Weights of a small mixture-of-experts language model, trained from scratch on English Wikipedia: 137M parameters.
Below are experts of layer 3 (counted from 0) of a mixture-of-experts language model. Rows are named router (the router's row for the expert), gate (a neuron's input weights, with its number), up (a neuron's input weights, with its number), down (a neuron's output weights, with its number) and show model dimensions 256-319. Each number is 500 + 50 x the weight over its row's rms, rounded and kept within 0 to 999. Numbers have three digits each.
After each expert's rows: a language model's description of what the expert responds to. This comes from a sample of Wikipedia text that the model never trained on.

# expert 26
router:471476457522466447520433504510451604469450469501418361437529501498488485392477535537548458565569552576546536486469507490475436472414579582568560528496487575483476547542543448544582455516568467
gate0:534539473497483472569530406560472449429512452529544562543524491536502479472517498386582499511532606530526520477575590432552462540480545541508568497470452459477417570468539485449493582516473502
up0:459541552464451540600509559477493511405500514493528458556539495528513542586486517454606483509475554527497574492493489405442466544496493477464524488555462464465453481495459491497398463447450468
down0:551500502458468562545472473460483489520477526401587460478454597450624556469426517519526495536507566565446513578557529503482570491521564468384479481502457508417546477467476554498409437468536501
gate1:430505545481454453529524466481471554542519525579503528458514515539448463547547501534512573510483439454540505487455487472501432469574551480551480572495567508514464439581466505538545492552561527
up1:389527534393455479557577538468566560484496420417523462393449546480548432457510558557402495480630457506464470417548563485492479535513493433525490527465553518514521559479563496430462413588437442
down1:528471578496437498539548539549550495559536489414499456441493580464452497490487495484548544467515486499440426477395507474570412470522482505500440570493485567443469452514505589487516519429516498
What it handles: Pieces after L, D, Ol. Word pieces right after a capital onset such as L, D, O or St in names and words, such as L-ene, L-ani, D-ST, Leip-z-ig.

# expert 21
router:452422536475469500541627473427515465482425466479489541382487527521453446470455468517420521422529539568532539468480496476491419582457374430574582439548489592505477524442472433519467425391580470
gate0:483485459455509527479530410477461464519405575541507517467478563579514554536484439547454428511472499465513543520496577519473421545506497513494512508476507476479536497575411532504531406408559533
up0:467495510483494468457452570538516426482520431540414456565501507509425439503502485490532593517521430617499441507437512502505538552492486525528398605454476519494580505533587489485505526575427612
down0:523426500514536404522431507529498511549463593460471456463471573479563552538547410457518481478427510404504579434431477415591591528510496513409556551570386583564517476544527573567473466500578450
gate1:593481526525455462542648487470532473516584510518528481484500501488557494570492554486477555446481492536535459555442498445504504458432480524490547509456562443496461494509419503446507377462487577
up1:471463536505643507548523526467500535488507541475518489435538428498492533492396393502515520461476544407531539421444452618581582480534539449501475477544455450509413443450466496461485560463557537
down1:540524496428591502517530519494495396556541469537524443458430462562460495568501581519483440525520536469465537515427503517445548461483466565544503595484444502527537509449497404494523560558448521
What it handles: Abstract word stems. Stems of abstract or academic words like dem, non, social, scient, econom, and pieces like rem-ind, comm-and.

# expert 14
router:481460555575482504554534474467452494636501519486491501459585459620566544508452521446497459462575431514514522567556577560497590502538509432509563534506547518554588531528480443492514446585508482
gate0:480449509390478553526464529529537434568492541574468469447574556453506374472476503542519478599525439499441466517411549501496512495533495462507475439524500520500451533494508576432544457405584613
up0:484503570501571450479588524542476522554480520534561472506356472530466514525533556526457562484497471488549440507485515508480533520547493524472499547533514529560592483631493582538543539526452424
down0:502475440472465522472440449507465464499488407397565477515571498465552499513509564493518518414505423559453492477470457586470572551478503466462454484517546475417522478441490400536414468524413519
gate1:517441522564430437502425530430544502500542541519456547507494588506506392513553555528514494586549474525441485530392455440446522577544554524469475484506480542507479471470538467384484453459511577
up1:528477530518485480536339526453499516510476642474533467470499523468484460474502567439471490530497512421464416567492594454469491450524510466501480348497512510514549485511485517468481422430488532
down1:418541513544541487416484552450550536511443480574544516476515462490469481453418418572505470436464550605457543451488536397406445575478433444518511380491511415539482475474555543462523546413460509
What it handles: Numbers in tables. Numerals such as years, scores, counts and track numbers, chiefly in tables and lists, such as 2023, 11, 16,988, plus line breaks.

# expert 9
router:372404568524502499559505499379541464509483489448525560567419540543418526430497524477539475539520468518583551456457500573545470477442582495589494572556465560535492409465500471506559537515575529
gate0:413527498585483487561493533376500579488446517378459427444539505534525464506455521594557527508388516473464479575445517528501465526492554451532551573546477547540487546483535498570545444522527525
up0:539377555553467490537533518511489425519512547458387509524427549487516523404538389449513397622515532521376446513488495575541461606455523525517497486506462564453471497483480476484481546507407533
down0:528420485538431521448457674612462483575469513487528569460438481441518510453424525522536555439500477625517561599622515510531509498490549454491554433583466555484472521572534485556494573470547497
gate1:410515539521551499485504547517495419650508444522458522459532505477562467603470455494498618549452469527504571516551488465471494548541533440507524452535562525487426484540426545487414583462497550
up1:449541509612617589505450508498490464480522533393413485412577508529495533548534548491521470559507531606431489482535443430506555516468567552480507474470582559616608438503440514528489561534478488
down1:485504468512462477502540581597538462466404415547433517356511532523483505483442530454602499517426508491415427534510469506434489506450453503515539522532485484501492489442427500489567486481481507
What it handles: Middle word pieces. Mid-word pieces after a single initial consonant such as b, s, tr, fl: tr-ust, b-rain, s-ought, cl-oisonné.

# expert 29
router:484457516539366495546530463496475508542481492515450500473559595552552566496458576537363576489562422519544513483539522553564531435448516449485562495526507535542610471499475420476510460616540467
gate0:444548526410532498609533492420499493455521476467400419543477604604515469548551453443550481562524469419493546457415503561495463493471418464442412562470486470625410468496513601463464508453519576
up0:520482576493476435541481551395565498415497507416449463446525522527557432507509502434522575506479501534490539566373419514577536594536419484433492486446498507465402542466542500506462474579439508
down0:488469597376453597495546531508550458441542510452532537526456526511522498476442485448441553366544503539462511405527454565530569555535547526529525475475470441425548442470467392611481467544525508
gate1:524345439463553534535491513476509485584477453554525475449464473502427457498500561414488368526592398510568418385589470564589422458517515479571531469502458452520552459482529562515489478568514599
up1:448449451511540520571536556484432507533485488437426488425417474619546484551484549555491515491537435540466441488544451529507519430560508430523550529433486415419521547561458530574482429635523521
down1:365516483467516450548505520457611520526482490510415502447605491495629484529490476515511516456555572498494560496529555541540424500524458475478465422400467531536551449404510501497567500508463490
What it handles: Table cell pipes. Pipes between table cells in sports and results tables, plus closing brackets, semicolons and colons ending list entries, and articles like a.

# expert 5
router:438449571461530495596482416547497527584500480540435454524544577470491547524516561435429475515484513494523523546451493547408458477492542572502486506500471608465476511544431525477486503485546533
gate0:489490579498470460550590486477557514530502520565398449473526511480525571604553483459537567516534511460517494548449524462457439483546423460539493555560497460486432440459525533434434396531460431
up0:506496483520443546437500498492487555437482478459570541427522360449461572474514526522494484540417500533501443513565481564485561501549403428547557521440425533497540548434466478574492460603503580
down0:540506420442541464439575541483554559502517459502502530524449583461549427566605530503529450464498455513539424463457448476530558599523571603526510521504533567560545443457578391512469554486511502
gate1:530519503470458509478505587576505452532542437436455428465525476509548521442479583567515487573452533447558538448508502526491556445519497544490517365505518524437433478530490602591449524503468604
up1:583581411486477490463460521527435650593502470371393444492557489522479346515465533396571474553532553530483470562465571520558565474558520468506450423556500543500471423431467559530434530497474460
down1:496442473468509518500554464495516481531493450477558488413503488481463574353444423514566595436407525518545483399526491513600449475561553515591514535553486507456471498405492477471497522524441566
What it handles: Pieces after F, infobox labels. Word pieces right after an initial F or f, such as F-as-o and f-er-ried, plus infobox field words like Occupation, Died, Opened, status.

# expert 24
router:462470428615424498496520442441518455508438507503478538515569541493424571446558458431376520570440521473444460468521599497516594501497505591505439389536478553460476441520401474526559521608499490
gate0:516436487440346493517518496479517458600450536481441403525490506440547543499575531533434565612507406509623422545580487418498527503505512434516385506551504511479481506551428533534507540444512461
up0:510584477492571477538405504481494449493466542562507532472501511571531440469451452513410468532608563497518569443519579476529453436486505543513511584446492486524493551450527542479542444530424517
down0:508445414504580535529448463498540604518468565512359528460547532429529492519529511544544518546436552477567464500526562601459450514503494480548521529507475553447467544446543425455564598484354534
gate1:470522494524371492602509491601552483507472508482478458453549475584505423461524472479520589624570433511492374508613521502481548539419555550419494456537515520553525521423457508502496514604482529
up1:500472492473526451535508482449519502502527584535528549505392450502462577489433428556564392463509549451599431482543456390424472466506521588485400540568541558540510530530504535536534491457534515
down1:446496519541500422539548553380537424604554451424446531523538478489444505487515540478639495474591491482515528476647529538515409498498535621461404556472475505511489485524441559502456527504490476
What it handles: Directions and word endings. Compass words North, South, East, West, and final vowel pieces of names and words: Bel-a, Sal-a, reg-ions.

# expert 10
router:508463517556437509538513450476450632611512487512482493466543551587576514494486480502434546492560409498465512542565538531540569486428537501411499495522525533651585514515531470497516484622481463
gate0:527521566447578428420459408545488462526472554489474420489411570533523463450461532569512465553543619519529565484454499441507549406480543513505480457616528525490525499464429522394477477420481542
up0:449551410488403462476511512543568447484518497546490460435534537502417479538522471404510557549462457447480480493555487488531424528490492525573520508441512479526471594603509431525582451455572349
down0:616502426500549507461454604491505513502538480473531523499649415554547506363493505416440489527560551416516481515509538482464434390609515505473454383423534559470553432474506547581517407564570585
gate1:485476438551548461456526437612460434502481474467401457527430443500493537507512432507563534468520477486468582519490485441437503556420511554510455548507561574468475555605478472498502449600526446
up1:501560542551564398516504495574488463496493423478428459601507423504508507568559423442476488419500454505490500529482501527476399534397510531548473537515529614506455529497494434533434487520460500
down1:495482528463478566452507428605568576627521493484517520588475437513401465524458479558440518439546501477528501496498529519466577474508429498505462462497571496532484560524511381575556581423533465
What it handles: Commas and periods. Periods and commas ending clauses or separating list items and place names, sometimes "of", "by", "from", "a".

# expert 8
router:517425504543560446553425452573508433501571443497510496487530417501485505456483432466493487525498494528490490536564594478436519457550519432503453482563557569563549531450409554514511454451484545
gate0:557565534568470478495544519475502565397476539511559427488494609485493461394502515591458489581513455458544472561524506500474481516567511580542421483560532577523590540497527487453403432510559500
up0:433511502491479443550485506592455473562584441528565573474487561458478532575465514492596477405549544516554538482542397476511461434515523393454459449522494450519488630430487497428475539439453576
down0:526520478446526360532508470488598392500462482473467528487476516439565447544458504463471466578427550490439464537439555513548557598529619528441467484442546446532564530460556490487528503564500514
gate1:540569497523443494403454547572497517494452554504478525569595519602531623426569483537459524475502442498586443485505429476493534512579513493501517468532456540476597529463472480463502405476472436
up1:542414589504563469568474460556553432512614513468473574421600530472495518538437554419588493542441538469501474578417422514587525519483606473502503413516551453493353417536476545480474392506521562
down1:518563507482490479473458432538466426472572480483513501522453551563583557516522568448552534483483483509524477498475481524440517516436462614461577566530488433422550462516405470521572462410556471
What it handles: Mid-word suffix pieces. Inner and ending pieces like -est, -ent, -ices, -ict after a short onset, such as pri-est, for-est-ry, pract-ices, Cent-ers.

# expert 7
router:494475560614463520566520478445500496570572485435482541491559525546567557450410493559446474485471517432509452529503502639529512475471589507488554521507429532501488463474497356508495488563519416
gate0:421470499540520486488458486543469502438494543578458455496480510520566473569508481615501433553586563546469451442526498472587472521486464528542477535477563543517485464597521487478433485499514533
up0:462511507554481524390557415495535545557525444583541528498512370514530539514542526455483552562454550608549470364515499551539595605560476474527446550407450529628491504614507538540550436420522505
down0:497484509455456519446554505512555410531491566514543461568439495426364495449514461436532526511459500559474509495505443489504511472460514441449458513525464520513466544434444492520500514538480497
gate1:490445422482484493533548465540462399471525476484549515492411511589469442556548564468495513572462506440451515426485603509506412485532478527585593568568517548559506577490435427405500485461499502
up1:464462509458528567549524442561475405403477457447491560480410445552518461551467481546526622566417504415529476493434487514560465495560464514537598501483506513506479526474500534496485543506415495
down1:460467555580466413424567470527430543549588499542475401479506494541414490518383543572538615544493512581351549498480397448410485478576495457472480531450534492515500531521481464514486552505543530
What it handles: Past verbs and months. Verbs after "was" (began, took, received, served), month names in dates, and the ending -al in words like Portugal, legal.

# expert 27
router:501458559628485526491609459533537491492523467501510519533492538420589497508455544486475547479498532582489549558519588647521466410520448490502466547550616516468497410445579392541466457538533403
gate0:438426438474522487516460485498472400477525440473521517474434518506508540473391528530509441515444528560522584531415511440446534456543450518451576400568446435523483503502527579546425428442386541
up0:546527449547499406510520375582501505436488456452501473517474508522579409504468495470554422435512633457497450524444541508596566516474444434555520461426512496580539427526490532520509465509503524
down0:453479465416407514474526574502455531559567472505524606520526594493532481584473547541468575394455520526572459481468570574479516493521443489490533541486544485407518509486585451569483518471526493
gate1:538510617476548387559498385524429515473523556546505489531573461474589497467638498448488566606549502511440549478508531493576539520500567395533514503596482531460486527575584472429448515547540491
up1:475411554451553526501519562533472545570388525562484509583530499503444575509463452449560585417440354493524447507486475645518463447500520532473482453513489443477515549584521429531495460474530521
down1:572455487568516489413454431462537525390469531410507473505561586533563511452580523507510468539459568601463449511483527532520499479517498469469461466472478441498508518495448416524516539502478403
What it handles: ig and im pieces. The piece ig in words like Braunschweig, intelligence, eligible, Craig, plus im/em prefixes and press: im-press-ed, create.

# expert 19
router:520468507571446482537473487429437603577438480508464449496543497534538503523488515521369480518521443511520565451587527529514541490434500551375544489496574521633532518497514462534510456597514488
gate0:441499431432518463513432499493484522540563428532497470476502452471465414584470426485431487520444523519550543555453529423523446477508516496454525481530537523487481453494537486442490460516537528
up0:498514598558598485447528445539524473466513527434540479400424424509487585438559462521550550444498427513429496442481485508459456563451560507554496509521459556494585503538444474603490504519488482
down0:447560522399474526435504475568633573546490490481596533556491486495528509427469510548541506510477464541525434510524489492437476476513480479584563507441616420516532517501439503541559431500468498
gate1:505493514467493458542560487515548434485504477497511446464543552480461508457544547406560539510526435474442549414433519455547552637543488425462465542499462554510469491485414520564492407406607515
up1:560445589376541545479481469446511521563532515472538438489537534488450448468415563560493489443535431474451522573567609530532438619548578435586512550470506607499454505542508461473548542529518496
down1:452515553469526475543548466548533507477567527556513481450481525553516544491456519548483482495501437454516527545549481559485497413321467557437537478524569457467456505493450514549584475552510461
What it handles: Clause-linking conjunctions. Conjunctions and linkers joining clauses or list items, such as and, as, but, although, having, plus commas after closing parentheses.

# expert 11
router:498460480536388512555558466492490545597444474499491498507551612580573506499458479524445545467559346527508516500597606551483548480406562533489559475522493528551558448500496413486521455563504460
gate0:457569480483542446502430582464517546470492422464472479495450504586430553499485474496520455491472484478447512522433569584469576491554557465480511523465449527533453520538448518463425505580478479
up0:465496509486526493509565385544490430484420579491473513521567498393493437469545523452538534512527561536532497536484487557507436497531405519519521542573492478520480566423483460466599512543528527
down0:380486450456506454555510592424376477452458618535480628539410519523493452481605481485470567488493416620486480503466471514433501589514446459422504551570553472582456467532510491471524534538508502
gate1:471488472509548435431473506469529505499513443522433487473505452424503470590492556454564496561531538443509543527576479405496536539530455488538509421510488453460547521407507495487489442481474547
up1:575545599588526517499506548483482582525399530524513344467525484477551417484519392497440493543606534535380493558518513487522500442511491495513463487521586555523441464518461451493529523412490546
down1:455536530474440463498482656468424448461520425502494454445547386437501540440486514507511493553525515524491517529569556517582448519515540517520481511568530543479532577474499465562491442519541556
What it handles: Separators after names. Punctuation and separators after a name or title: table pipes, commas, semicolons, opening brackets, closing = of headings, plus of and to.

# expert 22
router:467425458471469448482545445484541499556451475533558540517519532552530473513574497550395534464522527412551481503435495469452473507510429550450491524521537503650547469568521492467513482587529528
gate0:545505479523462482558592456532437479478470574506533444576535553561561493466506430478505523555511507402559469493487470502513551438585482515609516529530513554634574495522576519436508522533551515
up0:457499521398509482577561362616508582441488439462539486471479509526520535400496460486507525525530535488479435485532534543486497490551534476533544489548537530592559398550445493509588546510576559
down0:512557569427494468484479451518497437579610547383543458526561525557422524539491557480520472506605462560499510531494390438513505485497436451443402484507498530546507583529479494523452569467554577
gate1:456490488478419434544406431549533499535431559523531551529459583525397435574533502539496435428466450534489559525460465443443588516582537501463517492487524490615433573455449400490489588509484506
up1:511462363498502488469457626463447497551576574572520469481473442500476512486442465452522461504557478446472478463408432559478507484463603532438508574533552539575453480493413469530563451540443488
down1:466546466479496470526507514489466459443548421481534490485463504531514519522588522423552541544537526531510478493510466554467538496375501499465472441450446500530483517492528568585483483583518451
What it handles: First-name pieces. Name starts and pieces after R or J, such as Ros, David, Jer, Roy, Rock, Jackson, plus continuations like -ory and -ny.

# expert 12
router:433448542496495450460510498485488493493511439453487505534465524546440535586590438541582461539620485539512546458541533474354382483448523462579464556474547531443501480522468520530466459455522500
gate0:507489503533465506516479491422452490457489508540501445500573502395586579583524573542527517487578490513523475472513527455478511404533459441471449614491464481505440529516516519507526500535564453
up0:569433516495539458400548533600515538576485536455501512472449475578483417410530497500452580483501510456511377550429497489517473513504560570439519486583471485535513510481480469514469531442508550
down0:482504545459504474556590423513403440470545418520547544470558475462420473438613440409534478460466506575497412567489413515407594513572560509465529525529518591493548474445545506512458523541476520
gate1:498558455467571535481551410492511514492420488497452491471559511593501471496394481408489414497510477445535563496508436458487466475418419504534458532434480419419519495462543533431500470503503511
up1:518493430457470508441598490546535600568488449464505502505540466495537424491420526539487447545557470538479549454505525391418503503460483491522640517543455452475441516520491546508568510509512515
down1:425574416556500503433498426426506534536499513484476516505463526554403465435547468587563467449536507578523464563563374464506554510504508589494526517521529490509504519574513436511544453557523500
What it handles: Pieces after c/v. Word pieces right after an opening c or v fragment or similar, as in v-in-yl, vic-in-ity, pro-ceed-s, Cuck-field.

# expert 28
router:479470477567512498534581460474510506551539472476480499483550557546546517492394553537512489483470435454543499510533516631579538459438541440507609487502451533504567475546470371523501458570518343
gate0:561435505461484517545510384438477577567449529582470453537391499425514467537554501520550477535495470523467532599432558483455473531495501463531468443497488535470467467428457501461519449487553622
up0:551573477382444453489440512568496468572477498446526437430539496528513515502509429560459450428485565534535413370507478479553499534475507542501487635452517516521473554531496419493463527551454446
down0:489592504503622616634357484492488514504419481462438402483481525500560481567503500506467480498466504488465500440545443520512427475486485481385494496581627439451427515504513566541527491462439553
gate1:472461438427554390479502454550516543519460536526428495507472458514492541521579550518500500523473524524446515490420494440491464409509461542431512469571536557488517504508534505397593479532544573
up1:481476443504382550538523489580497502443439477603544480497429518449567434483563563516499518563502517495522523462518481501447510516460520469507484465454481561610457550567388497558507573453478424
down1:467522440568486440455527470565439552544535507476420491521540541487575470462485465501505452493503441505498522510442415470455558478517522478569468401519475506401546511552529490427531466589501516
What it handles: List and table starts. Line-initial hyphens of bullet lists, "the" after prepositions, currency signs $ and £, dates and numbers, and closing quotation marks in track lists.

# expert 4
router:460548504542550533458542527502473510576401474472445509490487545489462502624521550492461479560516561474447495494528486531434424507473552547496471555590502549453545550521410510453436410501447558
gate0:391505519444532517438412507545509504436527463515462457596522538428522506489571420481508527502597439499590504477361511530614461501439464522515522592434511575492485539548472497536428604440546486
up0:545525505513445528496487557600516444470412422525518507486485612540483633506476507447568485471525553461549394429543478482527488512520562415496540475559500450507475480552465486573560434569433494
down0:441455424511537498456515465434475521454507602533563552462452426425506507460459496429485566383521511445427497453502494449539481592409481544462459503534421519473527428509545544559428520520514479
gate1:595501479489446546457370482453462466517511518526446467514503578495479532599604502504474524499547489464500487522411475383506399496428521485493557510543446655485528583515463495540415507452465457
up1:582449468469448523543432550411437504584464474466456471537504483459472475625623456488453473532493431428448523465406476466511461427401548456523522530498460691481461506588401468523432528491471513
down1:399553527509480487511529534517507477442573506411477559547475436531477460507525513546480544513540519429406449481517556444538414489562440554466455419527570457519595566535609450607530504484474505
What it handles: Mid-word name pieces. Word pieces right after a capital initial inside names and acronyms, such as M-eg-aplex, S-ank-ara, T-F-SA, C-ook.

# expert 6
router:514483481463499508432450449509617514541502475488509487420521430520475382465423523465530516524511497512550507473521536535547464520470446520564560501491386603506507470499604543503511466418468564
gate0:490427514529505497514551518594583485550482564540484485518470511518486466454417517492489534507526543367589579577492479587479544585556472557547449528568584504524530604506511520505435541500549499
up0:481573545529414553398506483543449582504552521453459464421576461559504427562478394471495601493566535480479552478474591552546559419589460441576500543541521545470531559536496489404493495449483514
down0:438451501581507432495476533504509472487531499582632560452524542523518562503596426563475496565434509470440546503493516518549545491542559448472515537540484445490374542430513428460581462552508455
gate1:437531524571394387482470502470543583588482469497554556468358343502486558448576514507427496547458491473440508479502509502464478501449538484500510483469441436510456526495503510477420593448520462
up1:549473439510542484517475552422428579558470403493606621543473491524537559532520527481523499521479454491456536519399463504415514520544564472526491513452406552460527571421485493495437547515495450
down1:460447528503518501526519496490495539468540533428513527483426449504624454391544509605491504473563529502488477528455457505463470501506524468493548539451578487419417563391555495597529518488486548
What it handles: Sports table headers. Column headers and codes in sports and results tables: Captain, Opponent, Surface, DF, MF, ENG, Preceded by.

# expert 20
router:476467527565517514553599463511480480558592503474487512479549552535557532448355536525439446460451481471531507439528515648525516417469576507521558493518463535472585494464530352548495480549534343
gate0:442597547465468382538426506492527534524485509539467411441463427488472484444489538424480491523499499446560516573495486465529491528539510565407532578614492505475532557457548511503438415449496465
up0:430539499506467429526404473403473620527577480546426493547445466456444577412568537367428544500523552480534446565542521483521447558556505581428549573571471453593495618494552485524447442449541454
down0:542379549623471482507461506513520510498503542458422392432469528470509528634512571527587475488449455522468585439480456426528458531466510441552477459557516441497409525524565464513481591442499531
gate1:398419525483475459478515531527506403517478410538485515543549522552541550463530535478525593527549487452535530481549554462486476513453499516489493524529439504554479488558389536482547522520526465
up1:527426574521518491514446463467519446552446559439507469559476523517451503502557424492484467557546491535532484511506512423389419459382512447487468518383496590524532409586495467485460525497539539
down1:510541480577447503439489453459478504517526567509555486543387478432557496582519533506438540549527432608490531592521542498443551475490468448533426428478481512522506472622556462573562547446592498
What it handles: Articles, years, inflections. Determiners like the, their, these, years and months after in, and verb endings such as -ing and -ed in running prose.

# expert 2
router:417467548422511480564488478384514479549568536511514458489423539610615522521522419430502555443519446436496531578524531492516516537471538551507482557553523539474495407474502497486519506481504522
gate0:516564496548533442488589520539591557572435579475527524490453462524438541527544565463542548557470400511376458509507512485439513469535425543558501483424497550469512467501507484554405409465557509
up0:417557483425508425482597535484434504559520552457437509394566523610424459547540548457478572468560535475452555472558583513509462522478481492568520501464538575457505459464468527512462418472497471
down0:478470501397523407450407522409552487521618443516514470489463456461527456490448511492586508561508493492610440496473507504537611547492450534446506535451423542490516473547482564533448507514482404
gate1:554438518421531413429497454442542456487532485474528465518437571534485560533609485520498591513462459429481496507520553391378486569513547507457555525510518518506513501500590561426491465392506527
up1:420479586563529509445451530462461461524442649477479429549405502540513493462546463491540486491503549540541528546480565590592532493524468476490471470493552645558400461531587503471409503581547543
down1:541444470450551479543506559442488488501518437582470546551514511492511632439552537548482488465483485436530458496538538556493506535512468492490494458486499514539444580496525506518501413457528568
What it handles: Word-final name pieces. Final pieces completing names, places and nouns, often before a comma or bracket, such as Chaudh-ary, Littlehamp-ton, w-inger, footballer.

# expert 31
router:491492460533566415466462472545469554571539437563456418522485489594513464498498521446482448493581568409398523491474556467445503444463565437546511532486582579518472547529421506436472488599560506
gate0:605446480506475549556555462473586479507539525444433471538575570533503520440512432520487581578504444456487476541546535439510445494502583466455632524562470477415504584466415579550487557494513485
up0:381555537437501454407479456529406563545573477521531583494397524475466425505506542515522407421442550552486494410524485567518456491499460554503442465439499455502468443448527490385503458452491530
down0:548528551489504480519602495647502474510486533506478532538565496531597468554540462517477439542560420488433572465489529554483440431469493522521525500476568519479499504464479486470557435569459533
gate1:452530546541501461527429505524489476522542460551649578482445457563426564518533496561465405442553510497467558528479548469510513543575491420451540464444472546549452472433489537531557435504523499
up1:565474555499524505486547558430517515428446467518436472437417531549490549471495475510522586500447564513603471430455534513492573458508449539527401390586511476489590529482573422498543485545491502
down1:541401558385547526514606561476469510513515514465473562484502569494449502461347568510496455464478425556473387554440533489477483553519539548487461507553522538481434486531528601472490518560530409
What it handles: Pieces after Al/Am/et. Word pieces after Al, Am, Ar or et, such as am-yl-olytic, am-ia-ble, et-c, plus pieces like Ale, Arthur, Airport.

# expert 16
router:501486510532483484529501474436457611592464499502477502452546504530564525520533510512370506510465418516473537454583499518531573470462505571441503511502588526628605542480492442522533492593503491
gate0:501426515428508522544517424507492488441510542525419493413406422515554444449473422515420503507613393572479540600467575450480496462534455444455430427495601467558554472456416571474513428535424604
up0:461475512486487458507470423391458523541548522493488481526524460492526584516540545458441517523414528432566509555475561500535482490438504456474601553500527560518532496520502529523539540566519496
down0:498505498476509463537522514490514500427477433485460532448492473561518467505451609490404430522397517509439487443480550478541596498412485434577523490456529525423551599458326493495508518583516525
gate1:520429515473530528574513477539522435469543492459535515517507544456473477420500510482542506670417503486554647570435433400537510485479493431499531483581523587535553560531472444546537498459597536
up1:543435561492606528530499564583448490569523570504472556460544550499511540482485335503519480560453505501458550426558482531531534450553513411511486491493573562516567497536559474461564565460559509
down1:520508510506389534498482533542528501469469500439487479535577476405463534502564526375553477485486437468447644519454504479556458506459579526504406489583504445562432406567477528570506503472403580
What it handles: Prepositions. Prepositions after verbs or participles, such as in, with, for, during, through, since, plus opening parentheses and semicolons.

# expert 13
router:482485507537534551530564470540523505560534493503500477517605579559592481484447535558467487477447375493563479523526458621572521489436486575511487476514503528460536474515508443543625471594502421
gate0:536475545428574417438458425525501559515505462573495455493427515481479441499568549419540458540480561485422647427453469502483479551458489498486477457546463541521542606462451512507527444495531479
up0:478470422523413565603468502406497465498488592482519513498542499519437597475362480529494505507455512567514411539479491423443491520541546485529507486488573467487489394507545526556488449520438605
down0:514420567454552417484601507501505529554594467515557498498487474454457499458492511434488435551565514494540476559503436556462403489506474484499611501508508475471494420458521513493510537575421600
gate1:494427449424491511516479437466558476510372521565404477425438465456475464493543524509552523589471510612550546472510472430603491454485447415481479471561505474527534574495460495451531462505519551
up1:561476599569568524518554506588403566508554449454437523590428458526512494508513584508480478499498515507533491526588425532565456554500508489546556468549439506466453469521477473510541458503455487
down1:617534505503515460467502454472443399510437451496451389492453529477529488472548480510520505554510528425505323516448527485512489455473409482503519519535550529477451536529479548572521503459478427
What it handles: Articles and coordinates context. Mostly "the" and "The", plus hyphens, "to", "into", "an", and the suffix -ins in begins and intrinsic, often near coordinates.

# expert 1
router:498474548593508548533514466458417493645453508473492495466605478629518516533455456493417452472538452497525546524555538548505582496519504513462530488521554522542582520527516451538522447583501470
gate0:476494471508431488397495520499600436452512527515408471452529531539457559506532478536472527459484537584542519595571489457506470583497528515484581476537386480506451516540493551496471510450511542
up0:531482566506518544410380462512466497478490478499571461499468462490436512371524529465563503586531570524530536487507505495439548522492581555505594443466562483537525537429465445515432506555491484
down0:472473467416481498418484525415555435511440534502530522474511466535506569495533475547619551524478451506562529586563492475553479499559474472566502497623584423447471503526493524518457436509564577
gate1:493404469478435439451472421493435424425476513562500492522482585400618506576498557466543547498528470530547497518429583430480514471648465520415462507587464607483409442548462510464448484580479563
up1:457542527500528582495482477445571521464501487504438385409501541495489509562507436550545497471443442558376478443586542507523487490452522487505556488408546480474518532381517554472523502502542485
down1:508489474585472454479543473493473507587544522478462456510504566596509508448513479540511460509582448463452474487514459440448578484496524527479458482484582522484422466453468568553531426596459504
What it handles: Numbers and copula verbs. Digits in tables, scores and measurements (0, 2, 4), plus is/are/was/were and sentence-opening In, During, On.

# expert 30
router:494459474543375523567562470490476534597460468501481511504552588572579525504475480522417542491559354506529516527573579562508539506418550561471587508526491517532524473499490392460530473578507476
gate0:474468573472540485428388480469615611473474425554423459392493499558460480537471539505452459528417517413524519390467458536503487461470520465464541473475480510534461503535465487541437526429512591
up0:471545473499567508457509465575487472491508460543588525494482486476571521455381519485589543472522403559509678558583493474462586580512559464533491551553449494433517499334533429540569547505535569
down0:437449561455461448556565477431475494441525598526410491402512455531411449481553440484395484523419537387468507460517537548575539563567500404528522449501544526565585530469549433557574436517506561
gate1:436451544497551478497456487569538414620475523512495473496494505468492493633516524394562474416548482507453575577518460421543555543441374523478577446568556451519364590473544512411405499407522504
up1:483508547410609678482542453487526502482539517492447515420432508570531454458465408524432553479498576461555601503563515463538459569489449461480471538504465541453540436501494482467563513464456569
down1:461551459562444553479503484554481440570446467536499490451470460471521482507569566411564427516515482597558585451534503531594465523517551524547537557510474449446413601434539502453466532517503487
What it handles: Structural punctuation. Colons in infobox lines, table pipes, section == markers, parentheses, dashes and of in lists and tables.

# expert 0
router:494473565606497544569518475456442524654488466492500469481614442544531474508443491492477476505523472471526539506515524516484570503472520552495570515503560516550576504523524472530512460541478446
gate0:453374401484446407554488412437613463486511415495314385456429560456525450552454578484549474526515471515460562577482481445481389545566482463522527486597525489429540551442450488537494484462532586
up0:428509454477477622483528549517591509465444540502495525451558554540556549528447497445577457542599557622567460544474390461528591525533476575507496501497467602465435497467551505514509490546505531
down0:502512452487518490444549443479489493474541520535531477506512558542525545486544487423430508543412389443544608476520415476410588487377529451564557518459486497468497486464444429581516504561420514
gate1:466527558499515447471501394555514571486402513541412459557428546478639532506465492611398535478535419492466498463454484458455510497491495521483555580476557576508414573488459540509482564427526635
up1:461536581547527513428576477505491351487489503411496553514473494544491476540473448547510493472465510476585569565517525511464484510549522445448529515516399481483456432476591473499525489478450414
down1:517401484539500504420548539426579561516476595450460487491484473482580396467497562485568515505531617411489466510437582559576518478486481539465416503450625604623475421530508562497506507457459562
What it handles: Line breaks and numbers. Line breaks ending table rows or sections, number pieces in tables and dates, plus pronouns he/she, that, which, including.